Experts of a small language model: 2 picks a token.
Below are experts of layer 4 (counted from 0) of a mixture-of-experts language model. Rows are named router (the router's row for the expert) and show model dimensions 160-319. Each number is 128 + 32 x the weight over its row's rms, rounded and kept within 0 to 255. Numbers have three digits each.
After each expert's rows: a language model's description of what the expert responds to; "mostly gets" lists some tokens that are sent to it at least half of the time. This comes from a sample of Wikipedia text that the model never trained on.

# expert 6
router:143053122102115164130119135119114119100161129130160082125144186101138114071117164160189128104110151097127177096174131125161140136150091118114143155138090133043076103059120153120103153121107121121132069137083140140150105148100150140193186090087143082141092120142125100102117113121144166071090163083119107157049140130140119105192115167156108110098147137077148130124184108137000140139118123079135135173129167106133124108122106138148127122100104095120166159104151157116137130172132100
It responds to: Leading digits in tables. First digits of numbers in sports scores, coordinates and statistics tables, such as 76–72, 3.60, 32.98, plus odd letter fragments.
mostly gets: "B", "R", "ag", "r", "ab", "H"

# expert 5
router:131066129133106157116085141167141132092148110130154116153156151087091116077105159124154124122162131064100140085153137141131152145126128114114089115190125116102165143119109116112122175135128138081155054159110150172120142092095148132209170158119212118149111113132125122061128135117140151111114113123079122141119178150098125112171097138127111169096138173018156171167217165105041158154124131073123145141164157143150132088113115126216168102098072072122168174130134167114127146146155108
It responds to: Final digits, surname pieces. Last digits of years and numbers like 2015 or 2019, and final pieces of long foreign surnames like Schleiermacher or Pavlyuchenkova.
mostly gets: "′", "th", "%", "2", "ี", "7"

# expert 2
router:102084121117142157121091128135162064134115091127133087089142120055113107082127113160187087046142085093133107099181127180146191192162125091130119186149091173075122151116150112128100132123117122133133086151128151131103103134108148114144146126106151124122133092103107151133116144143186164118128107118131128144132177108123106083143106135123147103076100147067152203115187130101080127173121096056105144161138146163121133127170123137165156095087080087156163165133119130109138074162106110
It responds to: Sentence and structure boundaries. Sentence-ending periods before paragraph breaks, line breaks, table pipes, heading markers ==, and relative or subject pronouns like which, who, he.
mostly gets: "|", "==", ".\n\n", "==\n", "===", " he"

# expert 3
router:095105128148131160102103172114140130098168108151224100102135156042094123108105139125150118131127099116132144129135132178129148148156103111112121112113088146096109140049091126121152184103161109074144115108057177096183140142110129152234173151121134096115106119099147169127141084155140174106098118135076125169069129132131183165212142092130093137145140122093128153152191145142086102123120128097120101109145120135163137089167096127160159058094141069156133133111122142190099121152115156
It responds to: Word endings, heading starts. Suffix pieces inside words, such as -ing, -ers, -ian, -ate, plus capitalized words opening sentences, list items and headings, like In, The, Place.
mostly gets: " In", "In", "ing", "ers", "man", " On"

# expert 0
router:089108121106132148120104174128154143092124103135143089104148183078104107101140111158129118065141151104144176088148120141144140140131142115092115142198099119101153156112075114113186134142126109069146063152099128144136136156150096138157170142141116078181135119138106144160210102144142089121123114127043137171066163147107130071121094055137119143123128127115134154164177152071103101139136115124074141105132163126158142074141078098167165071099131094204160145143155149176100147196127078
It responds to: Capitals, names, content words. Word-initial pieces of names and content words after the, of, a, such as single capitals R, D, G, or two, new, National, Elton.
mostly gets: " two", " other", " new", " more", " three", " G"

# expert 4
router:095099147127112171098113130135141070170131082143154114107141157048063161116119150131159136090151104101110127127163153134154138187148103125135077103118162119075132168114143126140153194139115115103139047148055137166112172150107063115125156099112150073160132138088110092113193140127173114115135068104128089135107155090138120140132083047147153097101145145029153159179220160123069118119089113083123146201161142128151107074151104130148151113080085094179174203105127141125120147145153138
It responds to: Auxiliaries and table separators. Table cell separators and slashes in statistics rows, percent signs after numbers, and auxiliary verbs like was, had, been, not, were.
mostly gets: " had", "%", " been", " not", " have", " be"

# expert 1
router:133085133115155183122136136113124143117146063110154087107128148151089121118092116148126118060104120150127114096173158213123208141141112102087109142146146151070148135118146108143117148103170127125162064120065135130146124116058138143115129132112183074152120114100153112117140114165143062137138122124115042116113148160136118103145087092134133149119133133072167167129121147066018099143143152067083095135205174126152128110163103118146155103087091101179101146122115151139137134154139070
It responds to: Prepositions and conjunctions. Function words linking phrases, mostly prepositions and conjunctions like of, to, by, for, with, than, plus commas joining clauses and list items.
mostly gets: " of", " to", " and", " by", " for", " with"

# expert 7
router:103101143137123166111109146140092109125150119163136082101160144051080158129104107172144114106108107090107153098183150160164113153118162153114098140163135094117120093127099148109098146132147108091121090155036150140197106132122114106169177162071145104166142116087148089116214137146210142121117084067091144148026150110130124074096087077133125151143158135074173133153132134139124131104124098122085139122139200129145125112148113158160147087091123039142179136145147091147095149157128099
It responds to: Nouns after determiners. Nouns and determiners after the, a, in, his, such as place in in place of, summer, result, time, third.
mostly gets: " his", " her", " a", " the", " an", " two"